Below are experts of layer 5 (counted from 0) of a mixture-of-experts language model. Rows are named router (the router's row for the expert), gate (a neuron's input weights, with its number), up (a neuron's input weights, with its number), down (a neuron's output weights, with its number) and show model dimensions 0-127. Each number is 500 + 40 x the weight over its row's rms, rounded and kept within 0 to 999. Numbers have three digits each.
Before each expert's rows: a language model's description of what the expert responds to. This comes from a sample of Wikipedia text that the model never trained on.

# expert 32
It responds to: Verb forms and gerunds. Verbs and -ing forms taking an object, often after to or a preposition, such as cultivating, taking, causing, provide, rebuild.
router:501499503491536464448523445499426405565497457442548588522511445462540473506401465524514513464443517507448564561525459486447526494564499452447520486495574512522471498565510417536484530500527511539474431530433443470486540464439449483526562473469496519527467509533410512521476513502518522561459458423472504518525475482467523494481516523487477461496444487527511492435411538447476466497525
gate1:507514537464560510533505501485453482465510479510451506557518441519496552452502484563486482421539451565410532548481516497452516556431497543528521551539542483492423525534585501494461543511507485522438487512522474474556527585421493516500537487536490517539525569474504442443437526516569472549520549564459540472474466485548509491462498522526463464412442427474517449540431438470495531474508
up1:490435474498519473469451447496503510511527508472423492474523486529503586488552505550504487487490475531428530447494487526461511435598493476507517496458463501556586507579496498500479496428490472487498511439577514529450529491492476499535433424556482498433564531509514441498535503522538485448520502477570538534477455474474584553480452545444408515517494432537529492484508443604442465495528
down1:453431506458596501498486515446494462557515550474467587448510502493498484445424531492494451441511504505465498424520472482504459506452521536508501531568459563529463552462543486503501509588535456564436520486542507481572475601405543552519477507482495555551500544495498487523504577531503500571517471499471482514469521485513535425475506498529476521372497475503522509464525509430495515548512
gate2:483457439513491481446494460503461497476468578502460502496464478441592539584507499522541447469474507483493516507461553440562517434491476522538519541506538536509454535456508472481469505520448493541478487502581544457539469494474486448528470487490509566572447473508483549526560508553537492472483521579405528441516504554482538412564533561457475505585476530518477534496544535487469610466483
up2:529526529492534464450589496492507533513494483470506519504470472504497509476469437513473507511588532504586478528486437466438454515533558445502457494413516459523522408479489484455474478579502470512443443431432517559511497449565565498594487466452490540467574518460468461617475464517481454457515535529485544572518463499466493529493511488532479470528479492509546499504515527485450403479491
down2:556527487424536497607418495463505521505502424474539457530452499460498481482517432480447462574498551555560470563484495544431550535554529451468451535446568485543511387536552486541544476520515451510499452454484534476479531500490534489500549504463503485451543518506491504529523508533454491524497465494433493502502513552426528484516361545526518553488499496484490491477502528472486458456560
gate3:556443486472558447463498450432463516451547473492494526495478431514572495549428434519515519474542539496491579565472512557506545451457525480474566490503528464522494546532525512533463416562481581470566479473471519535414550498516500554482481478622506573511494514536486559513515510473495447455515478490508509491545520500507511542515601506575505490554481542499544475475455464525445455488497
up3:490411527499510527502505579470441520481488482443482526512485513494499542407568557429488509530472481545436438401506501540600558457457466513535475543523503482529549500469526503502469526470437541499459537513549482506566474540467474536447495455491541447484535516479483480537473505490527551453498493481504501456444553433543552476490395493438569478421473522523473527499548514490480574555472
down3:510440455464543479510518539454497500458526514496430504507506428476620519502472486494547488454555456471540549544453518509504474501507525510509474463518453510485485521534509462533457443491489539563547490441473564537505541517556547495531495522551482517598474508483476546460528506498468561532459441490514546536588557456497549509534601507566438432530513495550450543519529473587543593502488
gate4:430488508512575477497534543493494471482461468536501539476517533507580566522557437482516507407484493517419511435476505512494506480546484486528474547498589498500481463523566517525489477519453519518498477456505569553494534492555460572465520510512515565517489434459462493492471476522546483509425497492557441410532540473434503404506519566502431475571490501528544426481513480461525433579470
up4:490546545524432537487516486513447513549500498502490527588558430482472496572449467534465511498503585495537418499486513491499474491501543474473497489483460511444454537440525493472442488538443540412458577415517435504498535554481500465542503420501503461449510496436496509580493499485474528445506455482420553549550558522536486492530480424496548472443457523455503429487583517508511526486461
down4:478556542510538490553486480515426534544489467523498571553539455452505475468546495540505527510464439426504490435455518435546549479546573457488510506395503491503492513523531483476451539476455507492487473484473482492540520533533542514450573486528445485516522508490517504567515460460489559519507484485490495636540489494481570480551459518543580524377500511439478412497489529531529526554481
gate5:579601517490557557458517465520589529524568515473507456534517536478489389476425464452482514432539516520509539559537495524425487530473513570450491510491490471432434503570491547499499481471473498483473387486496518499528509454450454550576515469509452590503524564466481507428506594481502536518459455506487538486497479468446493523517530528486473488514470518493446468460479473496521506506478
up5:492549533480528440554441528481490515463460477514457477546500499539536411478470617489522522489508506461476526459445469452505516531605486494467516570511562498433565460490490540543493531431468431505486570567493478472504519548513459485507525448510479436481447432522552531549565478495512487540515528442469564463470483535503484500503569508522546536501579463443440524504478456570503446533532
down5:470525489512497537466561445522519548558550533504498441507508494462508542466493447519493493460506517490477465525521507542560460475428554470547496516515477522534415561567470455469429425528494493496453489485574484505478494464512582562536466526481542516443560533469539513415499509535499543521486505572594461483587520511501561491511492528541459529491476502545511473613606506466468547469464
gate6:523558482568535479501511497461444517473554470503403554512543537472531498562404565444495500433489471378477487506484525608499471463555415484477509533441465554461529505519454479522491441494502506516522499473458501553513518489559504469462533428561552509451476510529595524582493445465524562496471506468506481503517528500534492539519523443481490509502533484506546500550460488523455487485421
up6:499459605430449499475469540496521524575519482444453413555529559549553634508468540426494472442480495489514543536462460490464468514481535547535477541525585471487431482558431501505486555503475501466455440517521519488498470444463481558601452472433547502513529532492484482520528553543449468510507488483483504524518511525545518512547511455530494511502449539485490468520495499533505440569485
down6:513517499549487577427442439541507518477469511495529538507523517555458526533469513516481550479486507606496476545538496547468532545425513505486428525469522432481458551556560495569476510463479482545515468542557510495567483548443461510509504486464492500503511478497498408532453459456423516501463535482536508529504477512523447485544488476489520501370521502531508404525457469441597502424479
gate7:439421466537456519484479531503496465567521506430422456560510490482555523541536511516436462523553498496556508525515427527451518441478495507454462522489523481458529472492459441541451494560509545529436459478585458500500498489519456498536460470489538495521476521477499559605456524444529557526523516501489490490523437572546541540415530438452488471549531537458519490484450518418467409465499
up7:485541513463520474437419479483453575441415459554536508466507532520475462472511450530538488437477504508460496431521565581513449570542457470542549534435446485544497454456438470441572439475492521461504516494495526489518590473516560547489526500509486507497466479512515512471558478505512453460469415523448450478538511464498509450484502567503476551464492511524486602472589497552516522501524
down7:480445486570528498520457516503549444533579586461501471493519448487538531555511507492478545513548472536521473476514477530472503524490538460420444551491603489467527550479503518496449540544553518515493499471576458503490487490532459523520551485511516477470539480507449538522435476445524507507534542507493508479495478603509588510468490420453495522538409532475513560481388440468514397473490
gate8:542538485525543565532425475629542430520528434478477502513567437536456438527424558466461540532480480549510476510466557521475450507511486463514507568472485525474417513555491471458508469486547513480509550508497478465569474564506453522506491480455448501418464541524576524493545503571506508515525480487599466472458481539546487521509486483500545491458492554469467504480561455566536511477461
up8:584514475479517462491527469528480550539466447476432548449432487516526495482541483497530503442450469532516461527543474528538509413562518484406475503521552514453467554545546475481490453573571520460500525540591570496517551495527613500491499480499523537501480499495539503492521484563561449508470497466516525496496538462497498449381574499559467463530491545464505464479442493454485497451553
down8:590525502509490487553460498486446513461496527507492485510516510437509543516447482520489532484587581518492482380474497453471475449534503485494552514566558475537525473615512502500479492525520442464437571566528446511512482534492474515477438502514429472490454453509512514495525441522524544473507415549550432502527493525506505531506488467448537462470509487479482547476592498580581480554565
gate9:541525444543574439444511488472514544491485496521549493538422508535499495461566486569434548438539461451515472536514520512438451540502382508421506488527509452491547461468488472559476471499537483555457523531457526458547486481456461478471512523446465522548564506496523580550478483528538486546447472525489518490521543446586437551575498509520525481504466476462488517478562513424428500465531
up9:487432547460481522523517449548483537537526497551449568469496471452490480583464517397509503540396492563519487419535531504519455524455568481578495541484506555465483504556518508522518559513483510461527534490555460513495506466493527572502459508512532442546454496514477516481521513437469556467484445484535494489560432487431500508410521521463550523540544491513526505505533509606519550580472
down9:519534510486529426438507478476452490550520502480555511502484432483499492512481401567503484509539470537533485515516445529436464550480388469460498482566511439504529530509472508536464415498486482572471502552477548533501493471518526501506484535505506484446550515490489545460496499556538464518405513507476487501562522482472460549545491515459473479454517553528525605523525505383392451430510
gate10:532524467520482466474478522495494446555500520479542474548505523438494486552521468483570525487444518472553535522527495478514552529494500507408422444521504450471476491404476476462525504454533459547535514549475458528491548527480501519488507457559569544494513581474537527424479447530434516608502426544450520447520464483453483464489577444481532450577424482506525478463521473517434485437541
up10:515497398452459511523464504511410505463536484479517529519533520479529556545471588566540605512463480481501482493523479516465536484497536440544520454505515614497534540535494517520514555515551568478504405526502504535492509464486545459400544568455535502516517498443468529530514510433535465535591532505453561477548529493544536494496514531529537507515491499505546493454489547443453538575493
down10:539509570519497508535442474494502509428471420454471541571471445455443498497481500516437485436560470553505531483502501487498499524512517496472542532514505536536501476435541473554553530584478529496442472471543452435541560453570495474492456541486456467495524446519474471552456536452505518428454519507497525516492452476454493540526423550522473510454533430452505468589466521476584480609483
gate11:503534496531479510529497492442512510524525541490467517563437424430500567467496475491551495450541561473515503420472538503500498468502514548494535580495482568587502483557523510527560467491516450617439537474430475495456476501523490508540492450463407472521497503488545501557606480503501470469456490482501488478552456487555463449488508542555400527498573488497464537426540494476465483523531
up11:478453490500529457466484526506546517529519494522472466436506499566541407510467500479426527551499443549452460599498471432518548512483480546476480385510483455504499489426466501399419519466444495502525511530563507484510489511548467477464541491576513501506504448513434547471436505503504462508510562488503553533454524481411495502465479510401512484518516444541487499512436493480537440429500
down11:537541556554466493368491509551512478404497483546468515456554466500560450473495487545450517484535530488522471536503481558463518522417496572510477536497484537538539530486428413507503532459494589541455487424476470520527544517580479552480485445541476475542526506494410502457488491540557513502532487474455587476489522473502542439491477469471511469508449481510525532506552544470479453565536
gate12:557473580577471509513501468531491497557508411436558509532513477506504547459522461513462408500476588479561477472548473552473421538480540527546482452411482491534443485554508479544567518504514496493519465522568452508509415498496517480544469553516492482491553520481488555497476482437495510475503523540509434510511458565499549567430455519485532595451555473490482455489468511471468475463442
up12:514513476451526517477452545541478488479504498412507514504470512559542515500494442463549416510577505615514529491467469497444409567523514551500406517464527518449483449573469463541537519523437501427500500459473509545418536502463502490523491539515475520546454430512518484449527525485425447463500542431516538477546531508501510494446496458506537535517474446467467560445415474457479478487510
down12:505547508473464525535466524498490498502459528586566532399505425486584488476476558514492477550538496512454582476489465479556580443470492414554572588491555476535519514516492557425466570542518550512494540503402521524453531507536477530508480508496521546491442511531428517459558505423536445500475532530477503481457468506500472483489533528487476416515488512500495530481470479508506437481562
gate13:496552527473496548537364513557482491509573474469551459478480504503482417531417495530508534496547530475505503524491498559443524545555493517443523451526506494475439541505470577541462482531509531538459537477518517464466524511450479483517519521572478486528481491502481510432478494427525548429501440435474507521560475536461587568490607571541518556508444576481476471473510492521505460483498
up13:499573555505465465470479556530501505484545422465514481517520467504498484601395537488499579477511478488493560537439526469476552472564589554513455479485480503440431442521471476472514561508479476417465503526470539507589530524492502432505524516472465489492414498529483503468563560500512502529527514491518502489574494500513505516511532534586499436522403533494539466452440510454531559497487
down13:519464510530458424427595464424520498503471522516478548471483537520414516527558523485495454555491453546500449495512516524550473508464498432565469509488539490500482431479493501494510422504485466526552528490567523535552439560471477485512420461433476498498517453518533458543493531461499435625513590515485487488478522473536407447496468487493508554509504445478551535534473470481424466507504
gate14:574428550530461501540445537493534486505503435479502487513462519474559526427503434470477539546610500442511560468527494569492521447528468484491454543511507497528515428526546466524493475513489495540451458512513518549606511495490438505481450560494514546511518480584528477463490535511425460450476530505582474486462525479543472472505476493476438555462541490469551565449526514558430499416519
up14:424553473527503527468581491450502506483470501445444546586496484530469466513525491499534458462400425556521486520483577517565489534551522556518472477552502511472513528459474540547480443471532456488578514478495454443449505508500485504498506483479467420480502554481523495503513517549508543445509475432577447487519434563542537562564476493480566525562543499574521489493482442524566486563523
down14:525536456556495451500547472449458503425425453494462551510448490500456507479475579588528508537464563576434500535493509447461499527491455531478481465493505470525486539436557546530512534505473535597510468438517512523516507467485496498482541512537427442486470489434512491448551511523487541478456478538465479515558371509486540516540504554453515533487492493504504525510471531516614482412531
gate15:498506463447485458479502513522535486530504509515482474459398461470634533427514588472516444501517496489488500550501483568477490546557502445522519477491437445505493488504533522457536502477520532570465510605419573507538528437533536512533434513494524504462478520508483532510448520474477490521422535455532475455486528474536447454507571459525479428566463489563473481563459523519460491510432
up15:508509497493419509543522461532554481540475511465464475592511447553459565469520504479485446505532489432576516510467479463527446543447491594454490431505534503507516555472485497595445438497504548498500516523509466526524587525537444439531470510488504496479522465460392576484529565515522463483430490433591505516475462479500491545506475518577501481477519475503545477549513512515465489458423
down15:556576482460414507452476474489464477475492436609554522463550480416500506533533451485423491431504482447418525499490450500545445494541492525538480473534478563526503496533534541553463490491459474474432516575560539468469552459495492484495501477459411472479500501442522484441525522492487452550522534595496534495532470519426500615490500484541511528534491499498494501508561465504481550527512
gate16:551548564418531512547500473516538492538484524541470462545494513475485486522505481594434543461509509558496512541534521602520416552514441478527508454466550489470518572531530560532498505499457449506445505553405553516518502539458463511468503480481499437495479535539507490497520485489452499577516487472526521470548494512588534584473410553485559470529537455528525515420550458498449491467529
up16:487595459473479517541520522522488487526520486480574506507509529435545545474486567534513487518489522552473431490552396581507513534486510544539516491501505518477452556457473457475569481493516507460482442452484544459501491529511531495516545464526543390444449527494576560536558550470470502553478507390503515521518481547519539494587530467533484509507470532476564540486547488507437447453424
down16:536424523443495530488517490553526515453511482533490548437468516513516463484436451496519442538489450522541542470576591470508479549532508486490466541450570477454592483511593551492456487510483476442488520548508418537516539451563479465483496474481519463448508514512552451493514546489507491535521479554424523497441514436522499497518559484553470502461456496511535562508504520504387508605453
gate17:438470397482511517520532458492477527491498470435529502475435535457502554469567554502511554500535451468470495541479484560479488509531503470503510496499535544541539468465503472539519517501465492515541551439485439508565580548402514539508519493474509465567556491551499448554471492413570527489566508444549480493497508499457548526493530600489536529568546550538533496538461471541390487495540
up17:490478468421452458555504542498461477527467489501473509488489503508484477546489502480541485547551474442526497514533508512496470526521465505472514471507509448578506556481481443453578507461501480538502480459436515579529492523545476489518417531484489454474479526564514442507493423473548569498460504425505431495606510546537482586534493636474556515491449563552474562505493463533444571510501
down17:422475531523519474574528472549513496467543430481478538508447529494466495485469557514535548509500479418502464477572511457476504536519418540533485523547525483444526500507471527569445484479523411561518528501456462467556498555522536480575483417502443533536486528463521511496502479450547526564575532501538490513459520453477448487509459549461467471479524382532454455492461530512551452413472
gate18:472498571526480461504523499474543432511505562550530579531467477520557488501454484539453499452519450510516428507469481521516430536474470514476484464515577510485470470456498568550515482522475518444420506507478542407414517513528523395561510462453498503453500461555467486509494501571439485472462463585511530478513475531494501535559482521566534464506559504452549427440493526528509416525457
up18:423473498489517548546477492445480477430593513511487436492492495464548495443506485479475511460496546508498452528490471511464537471543465461511495527452507559599549487565524524516451488485477527528425445478528470420532448565465480440556465505519518511567580441513477499510497466429518498526506534477473507569473426492498484540518501561591479523522599462467498442500545560447545442507511
down18:427463511575514537498534463567445494496440449513466494449425574460503473548483568516526428550485425447544515495523525526614490498477509487528583493527547453477470515469469505512549544506523456481640529470532561523498489523547476513544512467508523461488485554490533458516487509481543432552527449458482458488465530521503522543483524491517509456496469478540441503508496556427444569485475
gate19:519515488449518480508518469530397467460538492536479501476537450515501475508532444498471509505514485544582605546448516506431551466495513471431528483494574491447456390497529490507524428448517477504500526478433495517483536467548490467485457475601497524505485477564504539472520484510476432533441498493445578542553442513442522420512495507510499520500463498506576501392451544510500453473491
up19:464533468551478493505529532514483463465488527509531516498580457543430482524481486458527555392511576499525536493476532482542590500472531469491412493481563478514521555527461485522507518535557535478510506501516475545519457610473522543500481503519518531443481533536529432448473435590519411513468512503533469462501552587611528476465443484496522469470516458525498512476544448520445541460491
down19:531487529441495464513565423553477481470471449433537459504556495447551470509554521505493532485509405522508551564544510518500425517492464492489531462449485542493583493463566488532497533483562516464477522541486489494523537543508506555519484464548500501458573586481456509527502562417499463470459525541493536469527547437502440584549541457453454473546413568552470476538520492503492458531467
gate20:496513469437469487544573531465527494557624401493522613473472444475464448496491471501471528498454555465490409506555504478478465573507497544510497490494462519514561515483491544462535502490481491470499497450427554458557473477487550518525512544527477438436407482464537527502517520480411510564498530518532543466513466475418560528479511507472447470514492557508484505443537517561489514490470
up20:499541449465428480552549511508589546504517444516531537519472432514504534451553460493543567530400455485441527476519486443459533544503545450513432518514525482523496504480512527460413548524526482484540522486450492544508378462498516487571517472522445490470570523566512445525468477447400496559487550522518441517521551476496433517517450513508448511466467526537467505524455522456513487460489
down20:457519437520489481569494465535409548527510567510451435499515486479487561472477543558522459472492458497509508508484450464512458469465504492493425513532498468562478509471500490555556495545511506539457537435500542512483417409486540490524528538535505536607516513494483505427543454519469447440485526470517519465533548542475440450515532472436547518487442534480473459560557449505584507565417
gate21:556477432509499477492476463488500568572506500521462500489515464502526551454591510427521560575526536426522451468490559561528474502487440483482477504438540513513539535503501534436479520503513517535450465400482430557476498493416509523476546520549536358607511511519475480473550444491477493510519512463490486492526500502457479510495522508523483480526496516537535539505580465577433503527539
up21:457415484474497416536549429566421491435488498498464486502460513510501523536553511497559479529483486495582528485508613510509586493442472469454534503444530495523454478442464435498540506481566479427505537464389535511493443502513471522517579535537465461476497489482475516556499497416477591475505487498489515493581456491472483515549538469565441486511477496544497539500493515518464463508522
down21:510473437557494435550489489542442454501457485523415499436504419503494476500506476517565520464505450522501567447441601521463583502492490465440441498502485552474554549493452497495516561496510443577428497470438499490462509511459460487514577530436431520570484488513556546569456491495496527491509526504569458489489476445485575502480495524532416428530496521517518524468480490532463488499543
gate22:495518537462521514498508517537503445493502569547517488457465461567542540526475521518505465557483498471468433556483521476580437551512472483392492516546487468456471534518488477485465518535486571502479508520490522458495525412510569531494408502515501457612491480564513482438509488524472529591521469525550563513559525569494500564466448563494532423530470490605498500536495555501492481472474
up22:530456444595555551485471412492520474504546463506486458528557517460496484508597527436509585542506503534542539451504514514395505451450448494537510514494560518506521488520514586534513559479467526503470546493492458574497532507468424488452493549529485574441507507554505523532500542502480452517545525443500434486531495463497524470504523450499525504504544518434505548417454428426491544504518
down22:527538453416526460453496576469478437545471544534479503509404531574503507502504383477484452530463514470491444514532521477544508493476571412501494430518527559418449481488514435471549513534502490489586487541542475537431520476519507458460478554519497510494521478472566489497570494472459496510480462500561482520567536461447480492483437584496542472554562521508520480549483504509470459527473
gate23:527525531375593439528565458501497465502489528518481485461454532430523434518550533460514414586483531520509490468465475559535500481401544445492544515517479526504444522493439522476526542502511505471477470436493525496441449464509505444554455398506509529478542451463447493464458555403504535494435539480467511539527528461446482444524503479496503544470498522517465456521459505513519513526464
up23:472525507469500510478470536510519488577536491396530496471495515526535457501434533494462425399530504450526524497526552512490499548481510521466498485459501460524460462508557539557555536503525499538458488489475468479533358535450459504495529485493508433523470391556483499425497497525464550432503499538565552429566494543553537553494490552532512464468456551489466530546499446476553474461497
down23:516533479566514540521426533562450502498482495416501510514565521521519543482468476530453465454509526516494534488562485491461581565477499499504465498489392477481534502468500534563526576555480476523509524532511413432550522539536475537423537489558530439452558448471482545481512477551444509541566474505568541442532513513570575521472510486515485490475520524541559569574504457508510550520477
gate24:478467510562494507548505496481502556492521458466527497469493497469596473536502526539467512542468479470532453490527465521522491508536513482487497572469486514497473531458501512448519496508552418499468458506506523492601465454508519520473463497447475490334509431491493609600508433463508516544473469464514442552450462468489483517604442556483479488560511488495463474498505496419458494519442
up24:502445476464491507422462470469480517488499530517458482451469439454513546519541544441512489572577496520499479538509460430471575462516448490487504484481493487513506491512538469475433438468553533505511427498526561504521587637465472478525449550546484537561475455537519490504612480551498576450530473482508477534513531475494507467565555471501572480541567554505506489460548495505545487479460
down24:402513514562477509556545501520516513503479503493470550510499511456475446463549554455477516504485428508507528408504560473509588438463427485506494567431523498580514445514484518527595500513591502525495474462426501480532454488469521512449486421455407456479516522491477473543489539445529531502485492449505497536471498464520513499564489502493445460510506453490550516464400506478440482515578
gate25:536515523443567488516603453480486467523523472510488532594507561490445431510480513538559548566557560573483522519449589479501464525492457514541514475493551558552433515484477538480520483524520497496503471441581531546422532464460541500528478418559489490553543487510531492523557529477441444530446507531490483524509507521443482492572509547471489485494442461509493456434414456514529515499507
up25:523522485563515596500481479473485526566478496492468548556430552512494495557433502504547518518575568516477504525560493472452513489460465460580525520514531479501442526478528536507520499626446573467545493534641555476524578486545535447541526494497541554527482485464473530537522489529534455533471527473478469550490538504496537476502517509495506491480505503470537453512432431567509459489434
down25:561460529497474493548446517509503525442473571534515487442482430492564514443537457523432499453450499582482510567541459503512531506498495536484507527517482496471582423506461513476488460457520442468440494501401441523497432489469421558494428488479565509427543506571537510475486504461458524397560489500480566442496463520526565505431481529522512549531487527524467506500512534478473509465543
gate26:460413527526535481413506455442533487483524465451474572443551490425499492436570514435471520434496433538501506533515523565540495490506471536511508493458446496548472510542519515542522467429510488549551454465492473449481551503488474580492486533475512537507435531553470529568494511532498477526494490502531501476469449554564504507538539512412538477518470530461463555512465361484563494456476
up26:510518502470426484536499437552542466550492527473474448532465555508474460505550519542552495509500473492475523525490497512458464586532472456490585533565498489507534459519473404574486473504533524534508516462560579515535505509448513468510401479447594555473428491526521426545501449496492488511490556494548509479447519465462545500502498506544563448481567462453586506524470459441465498420509
down26:543471561529488505484535519477446450418512395523510487540475522486501560487529517552477478497518563505520389454499547465524469487462519512508477531455508613541543488455581509550535560507511478520445556475548433495482515449488472479458530460497503450492482461492550562506495479467539516510519457517524428540578556550519472528535497561516439482589519463512511466495536429586503507534480
gate27:478529480466496492451517571538531488535566526385586496533508570445537536495503463434523442476489508488532540484491504539503485482571465536481512498500438475571550530458568501447511495433426505467491470485415491506501476431523500490512503548556536490503527506437522478544532549469466555455487526504491454545456499470443511527486498522410468485439404535491496501519397501433466487448517
up27:478472489530519436516548455432440497496538551468462487542532424510481538482430529564536583546495482498514468489524497430506494503507479537484495527511582480428501514514547477507463471531527560574451456507467527503495513531543487470547478457561456488509458459531479490474522536523455524446498494446490474512513599515571495418483559434522513431501457514534460518436422463516497420574419
down27:525443530476488553509467471513533499536455484459537531498446506477463590504582507499524452460498531523543528501480516596488538444446493469514498455461391457538447514434527451502494497472473442442533517437424512474480480527510520547512517552502551445472600538438530485481512488505488476476459553549557487532506449493493525559557400505561457521510559537538501528473511599489505542490506
gate28:535488488522474431474487488553500529519568511472509476478503528481539496482552481426564512491460500451533493508509518522495589458563505520498477480563407517540513582525512528507555460451454516593473593445559544522462512480499508511456435449535463515479449548560497426515478461504525531544451530427514482569506532462487493586511496604469493505485529416474564514471466533476485497475545
up28:481506429506537469487491477477525479515535533502495526499485525457547585459565579481516497451576476445452544489431539525533469447521523494513491471521509498482526515527528516527479492487421523508538558439511475483550522493409479504464503530462537547569507450572547378571528473563461547477479530513496471517463485503489507516456497454476524512526529439541508523551483430574395469408510
down28:511446552508525464535471490530465470490516553508523458448535472405520543469519507504582502473563509458479547481539575374514470451478554531523492495468524511524519503500521468488563508469494510542485521504449473519499508534520535584492456444530483531481497499553515546550505413506549542499470463521504516574525580451471500487458522485455476539516637440554490488469542567555568519540523
gate29:500497462514486478508576501401523516478481461563503518515447432492495494454451518545554497504554506478511491556506466479477450457503467507467522441465493435418485515446524558477512531501488453547522537557414502486424533451475549547575574504535454490530425484419506557495514508587480504476509547513487536510503533487484517564520489478474482453536530560427516515474563504596531460572454
up29:550492463413483519508492530533500526543554467513482509491483462522530459404502525589494532625535506502513442474493466497490387538505434532531519475478559465509482507525520423498530483500524506461490548517411467437540509455490475526505485498493484496449516454431549529515555484512477500457481470506497489532455473478478539485506592447457582543517467581465496487508562479592556448454498
down29:447497569490484509530466561493513515439450549516539475466538445567510512486563405492547518492491482479562563472514477478500462531506510513513472455566496461594452457489423452493486451480442530535464515532496469476497463540437548452463441493493497464501527509476488502491549515464439508474396553481475522500474395539427516507508453525454535531460473504514540606495462570491512531431491
gate30:497523522486553597535447423479535461571491525519508503571482524486497507565486482464484465542481462534546486519484574536519494501473569533446429505617507466532500537445471472523530471530447544536444441476493607514508488545488548461561540467517455475501529509483509491495462456471442502464550477477453472490543537455428468482487454441509504503455581537555501510398544547476520505497486
up30:504577441522499546466530500514554481462499509541491519502570527551491482446486545601506473505501505499442514470496434476548586506474535486463505474529528530534477513520466461506481534513514523423507486541501466484451430533575456477576555522501524499522551514476432575489484495509550492454532558545464510557454470487474422491514518521555402525540466440439467437601474463459465441460484
down30:483541524434488435466503492548551484484533532528492433461519497474487553467448526571534446531499503424487531554486446478530567507534540521544615553478561586487519520504537519462444516507510452513559556488522477529413524453584457469507516539555497474499497517499495489514565469509548569494520525515546546576554519515464562554509543474517460462500428451464471548552501515529495459454457
gate31:478499481506421484483450477523512487530488562471529539488486439520450548536548433540480552528500436434522583508435557478582526480551562463458453439428568506495528487488525496568425480457522504506476538484499513517494528520541505474510495562536459527523497502512467452452496433479568438497510483504570516453528560455463514454452528528438510494455428504444461524565524489544461500578560
up31:475487544490434451461406538531533501590505539485514561484555544490485572565544538504480592541508478420419562567531489514488478538497528421485454485530523569480525466475516495451416453500482479450532502518422511481550467555537498536496434523510485509518493473551517510548451458539520458490452445531563478517516476449503515506471514507420499555460459490502493549482532482566467479564506
down31:504506482530459444523486517482483525509481629495542495555512458524519498441486500505485506514485492538482511470610476560480436506488506465487508469535486491521588464433524495537458478494586424533543497508449433621498469519567431481494493476506502532506422488521485531493480498515583455467470466580527507529503476472460540581455613522525471566501496477517485532471536504500515533533444
gate32:485548538502511426397474510439553490532556464423538513466498521442550551473492522500512488544469477483502507529506554520517500552480549507484460558423410475462491481484486471499450477526529530530520522536539430531533477489514513583541421558568405420519458477560497528484477497452447534532457491445514527459515475531504512493531455502528466436537426582561454534502515544473480490540481
up32:511541520509497507484451496509500535472457518458474453454454442574541498484553492545492461450484478528531478487445458474466539476479479527456526521550549492448505510547441492511476513532544493443442469543447459473455539498541444428509515435539564555473511491525526558463471373458490532505419419489445466534475526457514435448452561538517484509487596471547446561464521446486448517508532
down32:428470476559445496518444509489492518474483523448440493421487430438521459465511493515516470430529463473563482555511492549457466524456492518477540432488476446448527427488475498456543493526529522506489443533523450545531565438466442507497458496542510521437428480556500509518525430485496600600508517501473457482587541545538567491467520459539430483551553464544488476469470546505484499492485
gate33:487485468531479546505468526528465495541488498570524587533480417484519518556469435524472528549480563524482504502495552493500510509530575473622566565536506491560475441481528502471440451520517513422452427429534513511469491502501520464524494532516539473522578471517413469541528536464527524506541520529456462437567497476494523435515502420492495478512500515504478501473476481546436397547445
up33:435521434482532481439487540541479515493468438583492470463529424531525501514450458428480482506482578555418579486476547550452388535498586548511499479505477511492469459483532517462487438499549523504506549504561542508420507559516519485505557483479538497495544557591447528588559504481555506504573429540518506486490490474520533500519543500537445488503463520477455469462518513481516488494493
down33:488444495460500446432499525518523469479584499503542527487487534519508502538479517500547506417569496514461491466444427542549438450524509489544552521505457518507519431496482533517617526544498499569523460467459487473440465451517563548475558544431514502460561558439467538505553438432523473492493545506492528578484462590519474539546512533465492504495547516455428563469507527485488558468493
gate34:530471476479518464455526485497464520495512483485505491525474491482506527512360491508514554477502463537490473527496538449478538559471537517517515424537527504560540541544449543532501506533451520474514480474538445547516554537473489526531450537556518518469471571452522545495449486437429423560530490568471492535544497512487476397441518481557555560548535478477480456390444567472467498505422
up34:504586497503513445503453487506517478520511518548442486520457477565507458508430482511532570491435503506553506582515511498470604499500540467457473465524492440537496481516529587551516513513429461517464510449563543533467555489545495435587521487504529516531439525544431437491515549448503495530471529519451532522487499495539495448473519417480490530529512394456454433427460463521510556518461
down34:448484505444530494531474485514487454503485458420588575464452521457559509457505574486477456509522412533500509460523448542499471442498501494459429466443470468525481530512511469580599535440517495527553521521471425564497505427461515500485458464494465507525454426520561516528494482448542564460515460382479534434481482514540506541498487484560529527465471519477534560501482476504535514534535
gate35:436515464466445444472540411453457565470488452514512490472608481536504478515525493493491480439524496475514429481535547449478533544523455413467538433514504539500492469503563579489470509500525490517512504475504430550501476448488521571528502470562494530580508476418552466449546550445456508520489497533523512479499531458471561502544547442477461441511494513518450528504474484534596582496551
up35:527545568460500495461427502545462442509595560537442514481501413428479551536474496526556493529475499476544553529474538537542455463555488504580480498488542510524512500449448501520564493490456589461495484500481616455492534533550511482490500497511495484505465506521543599493505487521488510500445485481449554527454574459499456455474463523435515549523473490566458544581498526501481434539528
down35:531523559512563521514462470560405491446535509529462545475473553446530521573439515489505471586475549540521485553498510460517438515579507547567499489452471558516551474535473491518528525527499548498461439508548539464541537517520454474474479517548421478469450498493514537487514511535501504575512522514535514494477540480524467464481458594449454518524496528533468495607500537482419587442560
gate36:564482443520534507537539477493501456540543527471488491479489535540517394554500503468561482557557521605467483519460532498488529485505464514549552559441491513564447482564495518466471512457531485493516531564459548464442575480445483492450504444472488490542456460516489507489554488469501480571557481489466537498507559549488520493525554547525511440494379533489491546450445524461579530422514
up36:491434501568449452516515498495513464506474499516439518531415531531511534539503439518478477486487449588467518457486577444461575456459552484483492543499561441588483517487543476495510502543509504507498540465523500497514515566444481490446478476446513470571409532536447530622548508544516530487518406485476480475538500545502517503493559431504463502566567533497440532487497450544507519447514
down36:527530432497563502428532501516457560518559459430492499510525500540479595450553513485503584501492539484504494453479435523494449503563522491507540485425490501404519524547507484493526489510530516461456461534549465540516500486447494517487528504576477530529561517517579501455583498481516457470511495548558504501545543432518454566456463500515581536485457476517555427449573422518477466506540